python train.py --d_shared_expert=0 --routed_scale=3.25 --balance_loss=0.000172 --balance_bias=true --router_logit_norm=1.5 --norm="rmsnorm" --norm_eps=1e-05 --beta1=0.9 --train_tokens=429900000 --max_steps=4535
Below are experts of layer 5 (counted from 0) of a mixture-of-experts language model. Rows are named router (the router's row for the expert), gate (a neuron's input weights, with its number), up (a neuron's input weights, with its number), down (a neuron's output weights, with its number) and show model dimensions 384-447. Each number is 128 + 32 x the weight over its row's rms, rounded and kept within 0 to 255. Numbers have three digits each.
Before each expert's rows: "raises" lists some tokens whose logits its average output raises strongly, later layers aside; "comes after" lists some tokens at least twice as common just before its tokens as in all text. This comes from a sample of Wikipedia text that the model never trained on. Tokens count by the router's weight.

# expert 0
raises: " ", " a", " the"
comes after: ",", "s", " to", " and", " he", " it"
router:089035090088093162168146092126095127129114182134218072086142124191109149154099196131148110164172111125191137080086118168149092193141126128090119105120154114091145127104117138124164093082085121
gate0:188115136128145095171164192177121128140029130122089124147117111107094152144124149203089118108144158095085113114071134139178154060113148110150150093132159122054109183160150102092170114109101175
up0:145124112068168108118081111156168111130099119122149127185122119128114122123193158173194147142107137148101142135129217143149136129109160140131107081179071138113145130159180110168128092136118180
down0:165106117088125134064149085135152104152169123153096134118197150135088119079184099092154160139126117176204138152149179130118158185123147152127150148103089119140163135070070158142085140140120090
gate1:167139142099158151096158073111133149137178120107157131128118165087121090141151094156114132141088154116182124140097129121115020199147168200134113114126093071154122101121146145052115181051128153
up1:149162159130089124139081156168146183150137059129175117147105173149081131131059120041140159156121117135098166118135094116072141108114175079133074108120013086141125100098149114113100153090165129
down1:095100160183130162149140125126118121111171159162132125135138105075155126091101166179180091122144099076137084170128148163099154123080145195117090121123189108152154144173142154106144100115095141
gate2:136166092102134131140177131150113079104103143135154137116154094117144134116107182146116070183186151089156125171070216180177211109091164109176152130175086109109113115065107143055152142117108180
up2:139133151128187107090159161122184142114213143127115145155132131100095161142107078125194079104118108118167110060205142148128126137133125149106162162068083099090114176188127114131176077185165114
down2:161190120167151175107079136164095161078126108162134071109128163094140145133138151183114085169112089148170110143086130116151115116136181155128166114153180135151103155110145127126154168168104109
gate3:078139104118122126095121156105131112112128064144122103125131123099100136146152130098058137073144134100138140091126051082122162131109103186156148122048118147111091125153126139144094166089066125
up3:104120149142114165172104141087141123114119122212127144149152158093092166195099127126164129102120185066126098113151060119110141115114155189168088031082142152110143126135103145124134095119148124
down3:138179070180112122158166173130163205136139099105155089111177074098178124106096157099189172099072099174190155120098095116113137112121139158129109084146135147143121106135101170119185078131108091
gate4:204145115112118099107117081126130116149189144184109146135123175073120129112094143124201107107126143146095132140107165051189149087115088104082111178204175171148160127141152126092079165098136122
up4:155178121115183147110115113093130108122148145162138127141145168146107102100171118129128116112179137129098143133189084061130095123110201112155116120169112148174178114092173143100138105099105127
down4:161174155145143127054140144130112124071175179178145074149192104078079088081101124152158125099149126099137169161171157162115125113145089109108123094083117086088163133106182090065083138160124162
gate5:185115170154144151187130176133104104130120154180132154124142176100170098190101131165153136103141156155115118120165135148170105101127187196141200137056156131133139070168083093124133184157138101
up5:147089148115058111113145163097177124120132107127082175166133139148179157155069126105123144162123114150074164164148142153141104078099142158178164139122137126141142133237100132126083115192188111
down5:089181121128177106029143044081154129115122133114156143107160086132124136097161097126186074114162122114152106114075116073126128153197095106135075174129110162097145174109160132116178154081098114
gate6:105118147148128084136140120118110123100130118118129142195115137110154083164112135120161121105131155120162077109109110167142149167164171183182135133211090121092076182156130129079128117071134133
up6:161102130075111191163124083179180075102178163154129105123148117160155122161102123152108086160177116114155069136111132140153128107115138091190094122149155159057054053085161156100092167128129106
down6:159143129130052096156105152142145174080134133105126144112144179151152139056178138114152133086124130184122180127107138117092155084077143112086102147125125175193160092132139135166144149123157114
gate7:147105117113133132152102199123150074111143101165164115153151144140137135109162130135128152130149140118118102080188113114075163157088163081064070120086155125119115105200077189156143115118086126
up7:145107122169107134081100133102095083151076157163120091114158109153100181122159157201044127089135141147128130100190183076112113141145132138073133093085195143152087135124130106130125100119121133
down7:151137170035122101136180130127101107105158129066203102158100184073082143140081129136144168126088094163113086113082127155156074143155162110183056125132109077087151174095093101166108157155137145
gate8:136163116181107171128155118157131120145144143093121139121177165141134121111126131116169125142173177118146130119133152153201099120132157153123125111167141097184155129116176134154173102094094140
up8:154077129096139091074159110138063184098186105083109169133119092136134141154142144124132090091125172166117156137167088092157107120144114098120066113130126155098063166102132160143131189124151047
down8:171096038132155123124137093149123094114107138102232095136113158112084176084132107156150094153073148175089142142190129148099131122079109206106115129124117135156134113105121147149227108154143116
gate9:142135123139137148148122174100126079140107143148110180134108148089174122144089095096176153150172150181167126167156121143158056103117158134131105090166111143174108117166113134093140105143187165
up9:158140155135152087100165054172164137119142107141138124145114116126135132136158159214130127089129080096110143144119132146118139119111074080111147156119108128109130104073138079134117112161066151
down9:139155158134197131114146103113160097140151161131124089096168147149178135109125083070126153173091085169105131079115132093107071118090176092139119098150077163157142117193146142143144139170137122
gate10:104098124080147164136101142073140106132163150153159136140144136162098084151111100107135154167164129166096090112178075147051086171105147161153120099137153075159092101141109138090125155166158127
up10:104146140165145138149108181156141181147138166142180100114127153072133130139139099151125099075136133107137115121101121128144082137176119063171132154110129111089073093172148125104096107069128140
down10:119081164081046154142072074125132061137134110153091246161124126122122144130173147105153140102125108084095139102132141141118145111118130180109125091099137101156105142082179107123180087180105155
gate11:101131101158080135116076101124135099125120105095146138076140151142158187158162113111089124141149183173155125145162088108113093103153142108124138170104122135157164097126095119153184170106103145
up11:117122108179146153100146126116140158132126105139139129074078160109112079117183127117084193133162191098168096168085105170113086112106121133132126153136109122146109193157142125116195096074138126
down11:122123117105134109133120071169187072124096166135106079164105125114135150168076186106145119110118111135161097094180151066173167207149138137091078062124155167077159079104205101135143156163091128
gate12:089142128179090148147099130119117171077130140134122170058149132141149125084154206154166114065117178093113136185078103152166127053109103165053099121130143116168127151108111136089101103169110157
up12:182067133127131103096117123134100124113101160172152104174129113119153059184120147125144108123177087115122137144095157133128152148152152098130130115081109210174142123115155111179165103111123065
down12:090113176155086111132130105147124145143173115175068205101103153119087151122104158164127132118081113149066124145118092135144109122137158069139151096145100132088076155128136078100074106140117117
gate13:105122121170133087107129122139133105116159097171120141115176121130105129094138145127193171107112157089142122106137095127169141116109165145102130197098139103125138097137144116190127150093101088
up13:193103139111133133178165119182143092080146144073150156112126139117099194100099123114170097140136114156119099101174153085104161105151090140153141142167184085071169060162117116157111129143157122
down13:113149105125145101147137141135116119107085162094198000109049111121108153128145125144117122116092142133159197136159105114091073120080145141159106106129093107152134143095090162174120093169062116
gate14:140075172073138130094162187090133179111168147192096167133099158091171126133090097126088078117087143077141127118138120143159110118153108184148137185106164141110127101143127063061160161138077108
up14:119117114134101142144138122110081142122092128150132113166106103122070143107079150146144171140126140076082138124093102163098179044201156166169152150101163141136103127109140134133141122145130193
down14:083097077102099112162122171137134130113170102163202038158071186070097112119126062140099116084096154121144186129087095124121114066153122158111147140137134144131148145083128064121223127133089144
gate15:112088093084135122103118066102081111151116075145146145138103082135134020135166141139114081149150180109153120142096132110148171111132103168110166146141123118149055131087094108108183168117142116
up15:112138144134147101125103162123163116147095143101126171113148121127144182122142161159142155110140095197124191175123033131077148156146149154048101149117099157150135122110162152114141120112095188
down15:075140134178123107102137116167146135204133139099112109121125117075133126159146172138111091149124112131110195097113138097101046135158118099175133111112122146131083089135165094135093110157123212
gate16:110091140136107057098090142133156171073146100171139122163159086117114148078091185132090118138126157118087089159105113159161099165210192132103178132118151129132117140161140134127128170140096128
up16:102114124109143057120125140094147114148118138214112140187147103165118147142132143127152110160090128174167156134142045185176104168133142094154169136145152146106075174197130133157131173137136124
down16:107099129125146130130164141156127129082112080133212106117102109085146105128130142114076137142156120158172132124128065142102129121119130112095146126156118112153183116121165109118130108143092076
gate17:106137096128186117120079138107107132141140087075152135078117087157144178122095095074119143147127115185074178113117203154142176094153135059130096135139159125159166219108087143122097138169151143
up17:134106164103062161134145052119213128073143165121153156153147153125131124132092115083137130109186106077176149136095115166126120214125065107098160140188144142056188081133119087069120111095109080
down17:166164133057108086163164146121149112160145182132135165091096144173172141151090140082101088135168132127047175118067134099212170172127063120071135101084132161099092167095145115162164131126150086
gate18:175118089115111126152167106139120162112167131129126147119083155081161106111152097121116111062171109184116131114141076137166154090110095154076127111117142142138142113146123127128138090085154099
up18:164175144075157094172100100106122145112133150195129104156122085109113094165091128157126161132147096173131111084148124157104160179137168168103131153110111093142159131184176139166179140153167151
down18:158112086128079145178107130102150161103181135120128130155149167067149139177107199107088129105109108072102108147150097125064084204117116150137095123126106143083148101108073142166139146136117105
gate19:130143081124189113074098120129130079189107072154097137147128038092144133099163110146119139133147071128131137161180170106177147134144141166125187160078153160141163152144122148155125173125168087
up19:073103139148148131131124137118143138124159119116135107075210119103110145120104129089098042159137148110126181118141102089103171190109228153056079086120103098131016121117103140136136103165127104
down19:178172112099048155098076124061117168220122072150139169165141137121142101135100104097110150109170118100103139255098134137150198111169063126119115061103127203108102191164102109150135126092148086
gate20:166103140088218161133089122126207100092129122160161122111117122123159155131170096126167199126166156132124128169184083139129140144113098104156150114133167184098128124140106094146129126129108166
up20:221101072068149138143118132164112127100096165087204117053125165076116111139115118154200141127137080159124119128128161115101159158132123121107068102089121185106148143109170104100112093106151143
down20:068148061088163120168103125154131161145102111181154016137090173075069132128115108111135061118106124182057144127075147176117049113069113091128165150127104068138145123078173154134154117116117132
gate21:177113104106136117143107134120152102110124189108131140121131139148164167114136109140145194106164181122123100169153136144104210117119109093123099097137132152135155143187155095174100160149154143
up21:106117107110152125160094150095119136142156136145137106147131158153141108107129115109149143112125179079108109154121082116075178136133175125124125089124144152147120145132162166202143167174140103
down21:156144069116136155132119088121113142122156115109222097128184122165090083135144096114127120161122104089153161255128209086160157128134128146115129143109116106117128121147129130113148157134112156
gate22:115165107113173101110169153125043112098104129150101146095105135066084136149110126214152149156139083129107076090088108128091117138120086061142108096060119155122147178115191126072130139104126128
up22:161111122173091107117124119126074174177109072152140145103135081146176074154089108139165127115105141127119117142128186127136127080169083149143175105127119118073141173162133133068140129146110164
down22:167143089120129145119129118123171142091167100102140092155128116111182131082135109114123091105188113198079110127076154122105091102074145164140117167171103133079117123122095123110156146159137136
gate23:133105138197068139159099125102147145197157136114100147124136161146125136057095129107116156061147113129157160157083091109124121156135113136111169111152181144157132108130197100075134143166156123
up23:106142154150106117102092144176101153104064142104119120119134118142089106105156101107084085146090093105106130099105077136079191117077146074164100156186100114129157053093150155098155081154140075
down23:136162125070156100105084163134114147208122148132181074112119090131207161149212156147116159137102087095166125099138114171115120131134127192080124143124111078135162165145096183176151167091073125
gate24:109133133095123140118115130136157117128131147153067166103109123105135154178111127161114079134180126158104104154114135104115146106159103136146188194080179093140120125081172105098134128149181198
up24:131106165103146116116125181113131134067087091108106157092132170051114114104102116142129102175144122196141083111121110093083160168104084134121164131108121126149159135085077101089144101147175115
down24:161136190093117181138117121139173138163149082123086147132129162150148147074143164099187148154105101157095151146104162119131098163087052149154120157161186122092141097133117206165202176066125115
gate25:123110129109117126158165151106122113124082161131176128141114104097157085114108112214122126160114154136164135092125134144166124099123074191125115152140148121131118098148068071135133124111069101
up25:056135189161122064168155090143156090144106156143122133158095178151135121088142088174097111141124107110136100128084146151096153109157133128132167153160149095118096156095108127086118115149076085
down25:072159165082110131047122179087080105176108104080183057118086067103125081117127156138114116117159170103137224085127093160185142126091101197148115162085166167152115179133133144067190097145149095
gate26:155142176086147070105125109173111096081092122179125160160101102108136166111112120131135131070146150082112105159128181138128107134100108062164156123129091157116164147114155099083098177097124150
up26:158116124096079156135135170099126179171157125084095132110152130110074093147060146115145091133121099104181161119131122075151097135150172144118138141119192117088118150096109128083133153079157078
down26:092145115077138120225092176139139165071130090120104149073114100137109070105101161140093147190140122062164155131099118115176141132117180129157159105082126168091073107165100108162118167120153132
gate27:157094162148100146186100136113149103132084134172101118058154175090137103104141143131102141153118130097132174092119169169151181124125131113094147159115073137102156084104150125152139060139120128
up27:073148124127118100110172189174160187171087140136193129168149088166124147144141136121076138121094127108098136109116145088109136099166092165138096149108148145141129155173114151131117133117181136
down27:171139109097105157105144116161156105080138144135133174099123098150134135168101115115109181128075126116099126161087077152119080152168126116099118123108205115058099126143157150067132090126119087
gate28:142134140122164138130095075140163119097108189176147133103164172108167076140090048132128121112095092162164105097117129139118106103130150116117147070073081132162194089104152146090166157066100098
up28:091078110212105142116149118108089122118155074084140116118166133125147134125158081084145136112080127159084163126112096106189165050129123112102073121175117143174117039142132086114135132175209148
down28:123144149119170158087162088143196090111151153168100085149081166136164151145107179181098120135126101122183127093162127076138125110088135119160166147093084157135145137057137128149109161073103135
gate29:146122134073145153116137113171118153103134113142176135103071137119139124146174065113150131147118174125097095112168097119119170114132140090123144085055166059098142127135184127115112110065121088
up29:107127147088102141113165094164121108122141173082153151114126136131174152052138089135173111100183176084111111148120134121166149137077125134126172157151153088103110088119144118173111133125120151
down29:147119082108104140137164141156118096122159125112069140168094153131093086139150089121166087170160149153207100141148135124105150180198104094095105149115129140139133102059207106146110119081109111
gate30:127128125133104136141109131108139110147184078128143157130162118168095177106118102128135081175158071109128147132120105046152204132075174118129128159136198088128125128129109140121103113161147123
up30:186123172074135095114196138123140119102111110132084158155100116104138099133116107147126198106123134115098123151150156202085067121142133131128112136067092211070143121165188064133130126122072195
down30:130157214177136104133098155122155153088199088108202125132123146152087140147159155147137108105137080127153118140141105054162172124084127070066120122141162114086120152103109107067156154121094122
gate31:141118065090172180171092085059132140095100150151131126109139180137130114158143164105101170140179157139121064135156159118112145153117152126026086110161136142114114130098108102144135177176095123
up31:165079116136142134132167130159121136144134113157118109147085119108155069141131121151177151082134147110116064131133089140135097135087046156178163112137076100106118174099103179099156121097113134
down31:091106132140135176124113116090099080069129117122064255111155103219090108181176157098068128147135104161085172080204151164125102152131124115065134076150147131136115039148142096169100090127158204
gate32:213136106124139120098123170162143100157196126124106135087130111180131124068149172148149108131127089149181077096141160147135224140175159130080129128145163142142140154133093164115125086156166140
up32:146180134132158122151154129138102098095158116117151116148165123124164121143120130088137146147149079140110120148131175136114129143179140198143112133115122059171100103168193092147120125147167112
down32:124202148142145109052149140110108157155090095116118180151112092108132109081115147151097137148111139174149104106107135132120131120150143160173135094124110147080137092152111175154072154152079107
gate33:146153152134101113135149165085141133175102171128105171147161113119132134115128129168154164103131110133147177206130093191151086136151167128157144146088151124124131113178111131155066163145157153
up33:097108081148141151135101094154079136091118113106138096094120169095170164108117112082117136113140169162137128077177153097124133125090117126071123156148102125152119160098091106083104096156129105
down33:105140096153154070102102090082152168094130165121063092160118118189131193147146064153135092099126119184080147034134132152139139179147138114110105104148095131121141137148085145176142160150138088
gate34:155158123087131119160107145107136119140170156082154119127142115181130046138158127156095233086110103106147071124129140119156115133138097149151114107066158206098124175080166047140162096153142102
up34:140197120127149130133076117120098190129152161085098127077204185142123139088103192190087157096077073112091131125112089060151123176068061135081111168067098137130167112092147116188153182145135079
down34:122140106093135119104132131146080144115096109155151071180172122154101142092131150129107157081138121129086122121143127171103129159106111118127135154101132101112162097130113122161126133147092156
gate35:119082106086135150061130093124159128179158072099120143109130115141149122119143083125154125176143182142064130102092172129170190075111154067073132167175094113146132172091100149094084152112154120
up35:149124116119098120103090109089169120169154181117124138135097125100168095147172144135124148089104116175151176197088124050128145120161194061144114129121156108080182177184074166130092123186122102
down35:140128104146102098124156085170123090064101155098159081130131115110148140109127183107138134149091152111084155057123185169155099154113141116154122102139120111122092125083071112124139116108114098
gate36:157192108101094101153106146146160108143111125076110127105134094177107130116155131140163123179145166127125141136104131125136126144144177143107125151126197108180091157140117143142113092254115144
up36:167111168184087144113142145084110164034161120141135143130116122113160137121089066084131129134181167033108136147161143149128137120157115113182137090152152151131111118097112109141101196137139182
down36:146137124107129169131140092134152095104024215110091216129144172180098128122080162158150100107071106107093154103104168117139180137132099124049087136083096121098121160042146107147140140124104174
gate37:115119091152073136208085169133165114127133133165132100086130216185145149152122154112091090170123085157123110168076102143151107108123173137118156128119161170165153086135111120153146178135114098
up37:187115074152155152133094133130211115145197068091132127118158158089156086075175062119088092083161116114121169198066145123207113148144165163137124099131153108134162148131120180122099179215131139
down37:075093077140089123159178115115080139119084136194152079093087123148118159158060144134124207172139150175083090109104157134115091145081084149118096141160075162091113141069113055194134102092169165
gate38:091139155076193078098179096107098138110078117094070119168120095186117041101115094109080127120105182102111139139105157145125091080142103117022209135166123135127112099143141142110102137100104116
up38:116128157153133118143062141089140141176109097161167100065106094104128165144136087112105171125100119120139092096163133083133099144126094063169090139103115080149168153148131153118104169132156110
down38:190129118126154095100115140124128175129150088165195032167176151112167141148115079141031140085119051086136142113114138119114150139153130090110160109110066117105124151162105054176076144102138165
gate39:167105126047139147130159123114088149093113138187147150095100125172084128188126162140133084169131108157110130137145149135129150128098103111091122135114109210078121146108107050153169129143137218
up39:114152094114103124164140173092092082131125135145121114137122093126162170137162131126161176084134128102074063068162122191088140137115166150105115150061104116110070149149092185178106128144173138
down39:134168094091170094072097115108113094114132105114154083086168115093129107147129084129103158067094136160144141100098111106140104116098132094143110163159122101179146184114052170149162145136073101
gate40:124094087142073157133109178132144131101138162192128139070144175108123161146150129097128149113156108171133097105104041114120070158168177169143122109089187121162132097195154164110146140182125115
up40:147162113112139147182083149056136113095154140197162106159153089187189204160114128132136166134167159145128134147182154150158128128115124120120146147079141130178175159174133100113148128155097171
down40:142132113126050150116089109114083147162129137079073203102163135105059153123132113103123103098130130116083106177130132124151169194161100211145080120106097089104113096145091114159122148069161138
gate41:167137110155105095168112131120103117136178166083120140080084127125143127074143073122107192120128124157187190105112123107143088165119158106141136119171119113169168122136131174128163101139042173
up41:196092152115091141185150146119094102168111117123094149138149100121106123173122114153170104156196180092117157145144148093088126109092103131093133148129099126120199145157123141090138138165154160
down41:105070171105085128138125143120126128118155203146152133081152164174194098177153157130125136126134157166147062115111077116131132187090166118201141121069164124108186143087133107132130118096130072
gate42:146141210124156167141108135076119174135181117102124182156153170185123155120096142127119125130161126150138167136063152108118174125113192084078163101156121117188128150101076138143124127102099101
up42:098134166136149068135119187084112107102109175123156153131103110139093210129156130087131192123151105147170127118087123131137161146173153087127113141203124181117058159120179067113113047172133157
down42:117161139054112119119104167145159150132145189173164110152121108105097145097112137119136117125157126158153153102106114078147111160046123096150164173104132088146128096079055204171111149096112077
gate43:136134079146128113127072100109144075101109123133111136094139156089093104114112124127113168141120128108104065111098132088108143126154149120096154096071099125111118113153139073163162113127099163
up43:100113181044092145149078122124147133136163110127182124105122146226134154117185125172101082128103106059144121158110127124125158092077147151130096081174160116114120113143162104114142126155135173
down43:194180157108098170114121143125129169110155179140119129075150132066115141220125142145162117106113103083101134142140149122084133157118124203111174087052118124124106122146186129186123124137081120
gate44:126104184110085088066115173119108118095114151130113139093116152101147187175095119074186098153126141151165138134157083113102121129176136173098126078097139119077155144141136158100185118138162115
up44:133143146121076066107087151125109146111180131099179126119173043131154134194089098123176156164072085131160123117121131091134091171156119164125126126081146076116145095106179136138181137077125118
down44:091123107137135128165141114131068098111122090104144051150157057108145096098077158134106098111186076101127144124105105160146136125136116132126187178130158122141167192119142161153133131141148133
gate45:162101157107063145150061124074130147146074165147130146130114111149143076153135092096064112158117131099090090110136124099130109108098190129116140151102138107112124158115111126153161177168080160
up45:082105088116103125150153136154128153048171129127147122078115069067157162092121134134153100156096096127080117112137145080115136143116210128132069138089123081139132121087186119148084110105074171
down45:172063113101178162147165107134181106149140097078106165142160143148140142128127090121158111109161146055084088177094158118125101127130127131126176102142105072116151049081133117187092119126147145
gate46:094133138159106098082157148168119082065142136103135166113149107137088049139156105147088138131091111139175131136161135147119109163110115118122149094139138131109071140138158136160162106127117119
up46:106112123156160123149126152113173110166116156124168123147129125130138156143095112108097117168189127138138167133151201096165133096094140166126111108138133169105145165061136112192158106118122114
down46:133112129080158132080203118122162086155185189172099163122088086200147119119148121157162140099128104169139120120139141092126162110160158095182168109080183180092138144107116063132153121125186158
gate47:062149183107115076130114124173091102132122118094108116133076124135149127157138103150127130154179132059166137118116166135174132167140126089171160145190101089044092151098105100097117094116094143
up47:066119135102116115118100143140079191144114128039115115117128134151141143126114149170061066175110072119098103113085170103168197150143095057117098130187108180122122132096112095116220098123091146
down47:106108066161086152175076165139123131152084100105191017182195149125111133110100188100125040216104117127113172141088160074175127098128149116139155113176138151187124108149105101179189164194073120
gate48:186133154143167139088087118126152065169145144136143137125145047145094121109154111107100130193136136110102124154154133149146182060144123108180130127130152110152165150140108159137076170142130104
up48:091147146165102167106114134074085131185171095082106134193153137110076080148109097157116109090160153122091142144151107084117082109158169124131139147163098140088176104130191114116024138174103164
down48:117173188133127107120147123166163103168133097109064138159105128150140131126149118116074158144130125079089111111119124099153124144162094092173149054136128139093154107151185081082146109164112150
gate49:159166085145150136072168129102123191110135121130085171139146100085097100107090138107107110151107129146092107112123095163175118114126139062124137171134080099191119185072154122134122110141103085
up49:186184099116191071120138166108120158155127151146132139123102104144129121120084158165077214089068131099061110092167108129174136139162122175116151092128144094103135147131142176134169162106118086
down49:124100129139068159121161140145104116118103192099075127111130093096126159162118177134122152085149138138184113104127116109090103175110138086135164124143112162089170111100114171150176116144100131
gate50:066083129119055137174111107120120133148126156190119155142102148098079141133146113126108089090149149109149120124117088156144128143098127123107072246128172141147123150123081112141153144100104114
up50:163132138099142124112142151133132114163121146089117127143064109095157077130118097104124146129143122098156160139154139142114118095134094108163142073145080166100100146071112103152116144150087138
down50:099151107102093105120108107184106121146174158143145220161103143148123138095066107105157122089144176131122129153119066128096179200183151134168102157162123114131106097151119180129126153134149124
gate51:085111124108117131176150140154106106122095122124144129075100137130186058158145137114141148131149133097151140092136141147146189132134119162135121173147167113064123164188094143156224171123143106
up51:118146115115155113169147196165147130069116168143138175078113117129134147192120144092178157151090160117131095129166108118111137135112134146073122138057148142103101103150069149137184152153157116
down51:140185088138102045109165114084136175144119170093159042149133081089076063112134090118073159106166168203161130131146107141091125157151112068152146123167119170110137146124182104075092139095128098
gate52:115174139140121113113134127143076127119118102152124160151118123130105105107155123110170163124091182087155129120111233131135215126137123163152217119107174139107057134138090108139170095105148125
up52:134151110165108114126158098125121098102163112199104127152074123130102166136150092202141138120093091148129130112097129134122113093102076121091160138101097168147131063145141098171123083156097127
down52:154064141043198096130116078161163164157160130133125121144129157092147106114121131124106130098130152068117121195200160093119124105128084159063157161094130067137113106105095121070135097144098137
gate53:160129150165123148188169156147172083041135144139116176155106132176173138158090166101139136149129121102139215149117136152140119094092145160081171129134127103131045111131096101127172196103114128
up53:106155114141085126116182104156049097119135123120099128151143104155118125143131109131072128181151090118134109088125179106121120126105118082114143149148144129094087110151163154153106075145117135
down53:108141069079127156132105147168185103154122107126208054112151138129155182124151094110154066123116113109032147083063127160110128091104149125117161111121164098126161152173115100139071129146154107
gate54:144096132066130150094176118106129100107195123148100105190139128121088133160071146138145152124137171123109112113174126189083122203154111173129111133052142203143135110247124054148082103151103129
up54:144130124052124167102133094142124095110184139076144129165129158173099128147103103116121123116138129073108121159120101132116125142151074106119059100120117156114145075143151102110118138121126101
down54:135152109092102138125115096136079139097090077135128058094116104052166138066116116137172136074132116114145122188085148101140108085155196116128087113142168114172130110114143134089124142214114086
gate55:162181117158148133147107186181109185114106159127152150105132145116127131146128091134167097107151113162148137134144086144148172122131127124144180200143074135104168123127162098137108110138112095
up55:149080172157081126103141169088197129128113140161145137153145114211128115134131176166131157145148205100139158116153154095139066141072135159083087109201168154098091137080082101148138126109067163
down55:142105141091144108147141162128097080113090172077153097152136138137173126162170093100154170151103110131182138117074128156109114173193102088076132120109125072091127108166096189102155111133094125
gate56:159128144040131113095136146127143170159061132086124113125071059149112110096091142179055105127107153077115158102120070158100177062086117151116157147124086144126129162121085134107151173111092119
up56:125119118124096147083095108124181125058091130103116138168093147131159113155197136152137158117100148095134124150112123100142080176147127142162124114163097148051104139120150192137137142120119167
down56:128101138139085135114146094129140110107126088168061122108052164095132135144099161175138131164115088138064139140106145102167105159142107112067171079111150125086106144082146149176178166136112139
gate57:124154119123072128081149250119214167163135152112089206081102159140097150081135094099151102122158130132151171149123103113134170095107054089132126114130160139125199106134155090124145146153123150
up57:087143114106141185115101118133072192124162176098116125094183160117130131126146102128148090173101141095125102126063162146153167133127128127125093110097105144217140138105117105181078099104140182
down57:152112177155097160164184108152179106096186137136186149107149154142123115158083116122105126086145100143167065146141116121122121186145143108134140136107158168058143153107167168069133108140143127
gate58:120114087135133155114155110111133128126136160142087113135129152107120082127096141085123156116122122122049135106078111131192149086075127124120121150189161114157087104155129053118143141230036146
up58:167112156097107148191092143157123092098099155125199121084177144134065149140138121112160068138114151085121120093122191084108169109148117126092131224093118114091178143091135104160141112101061127
down58:154085200130141181142105196123115161158121134099093179151070179172143152159151137145163098173255156170174090188150093125143118151165111162134110039142134158132138137090132079109132126128173112
gate59:166188144144071159146131122150129120152124168117121130138114119175155178157123077086128165124156117164142096094130154059118070131106152149124115152168196137089159058107153137142130210155153093
up59:191147171123080094172139163135096070173132176113142125151102113068100082103163138090120123122091168124073172134101116151115128143140175125147165149097124067141158149166123070099173138058108141
down59:126144122116097132116112118108134126153134157152062196140134122161128108168103128188126112115187171133127129114167152085159124131162099204156162117119099132088162141083106183083127158143186106
gate60:155124139056165122072175127139150188164147158101155151206132074099099143119073086133155096137077168093109156120118115116161093128155149122132122186146130113103133117180123169127133110111118145
up60:113137162129153091123071159153102145162138130124127117126103082157131161148134152160176138130124191161124181177190157124125111102137126120125094114082116132116121179099100072093071131183117126
down60:160110141182100126131175134123136125127162161095140107118084155118151175135117117087161149122152059179182204104110105114145070102133129101132090153102134153034151137135147110177160117113042081
gate61:125125084104111156106136110186112052163121106086125133161126134141130160163120169149141111131202164087118124139187139134116071101141128155145154173110151091122097166114102163181118145125094061
up61:158157165095055149145172167097142121094105190162105159091107133072141118126192112150159159105103156142114107146151107154107183097127130150170118107171080133122196148152161112103162077130147107
down61:113175122134109128106142132126074163093125130138112186132151065172121115110108118115131160181126161127143126195097116133121157128131109094106113182190117120148081131072106101112119146133093115
gate62:095122100165109122093169124151134093109101106128143106163104189143079125143138076093062115138179083117190163131150119094099161188162081135142132176194135152158140090136099128067178147075188076
up62:063131143088169092133087106115164121113102125139124147160098101177131148143098079118157144153172131133073143127166156206098113110105137112104134166120102074085153160156129075119137071150113150
down62:124137118121133119162151124202107062061101139124120122105065096096079145118112138114176140130126051152141114174128149180141103172154098131136096118097111128113118145124142186117154068162151047
gate63:130123161154122134097150147093125087105111104156119147141140114142166157091081104168118128102119138122112105107098046184187150111165142174196171127186163154123118126172143088153073105133151109
up63:118138149172141137109154151129154105077149068128094139179173121124131102142087126184099169124112121124126037138184100134149057175177126181174136165139162118117086101057165079117127114074186104
down63:178136084092069138149138159087141117161156122095117110124105186144142090128139175127096153069183152091184052149121127077146093178153108108128116056098144165096127146097097104078136108124079114
gate64:162093080112170090142156150155100091138106088114135133116104125090078074165109094108154194148169150139133137121172170088084123117157127152129165103181081128102075164178123157171153098065112088
up64:121114102099087170117115161091150123183170128106141116087168087209119115095088123093087157119120142151083140119130095127151140085120138110114076161143156143174204149194122118181084137178124122
down64:173104139205215094136115116136136137202073132135132129139083171087170102168115136140129127154141086086098133084161127107147094241174099091129104135089142123113135108140200105117211153099115148
gate65:133169154138179145158051166167171113101068101145142133097155133153162191127132126168105106224121122130135181144174185103070123141055124114077087166158143093191103122118080095148124118122140132
up65:154134148093139135157122137160072153113094097121128140106107135155152127135147187195157124180049134141112136121113107096118134129115108097090105147124095145127143121108040166104116125084110061
down65:133130101135108137136182143101131136161154064111105120182085154183082076104049092159161150054170199074121155180154147065155172124129169172127092149177082125126080158097176112112118140132118091
gate66:137137140135086138180191091133170102114125106141130137105088145126129219091154152081087130114169128122147116120040110096172121124134102121090127159162132108109171152167132090139044097116114082
up66:156135123162117150188159101100113055089138097165142112141111126142137161109112112074155161128164118140133131063087100101139110120150118125137121087089112121079174135101189110139141038080160061
down66:124139068166188153103091148108176143105131145138175113132130190071049130167117095156118085125114110121120128147141123153123116144121121164163095130138126156155131123101179078132163149140154161
gate67:146155148100116080073102184156202139114133145090118114108185086129163135065127083089124146156070117127207167164071082057124118154118123061137226118089146086163168119171088163125104116039107112
up67:141128128148123153081094079126106109103155069092157114206103168119139120152138084104134141174179168139115071138128062173209198113085218107124026160108157149081119118120166129167125115188139112
down67:121173185106138094137137194109146101112135147115107247138106126128142111112149158073158088140126174141211128147105143106090119142113123118152120152062123150136143136150137095109111105111105197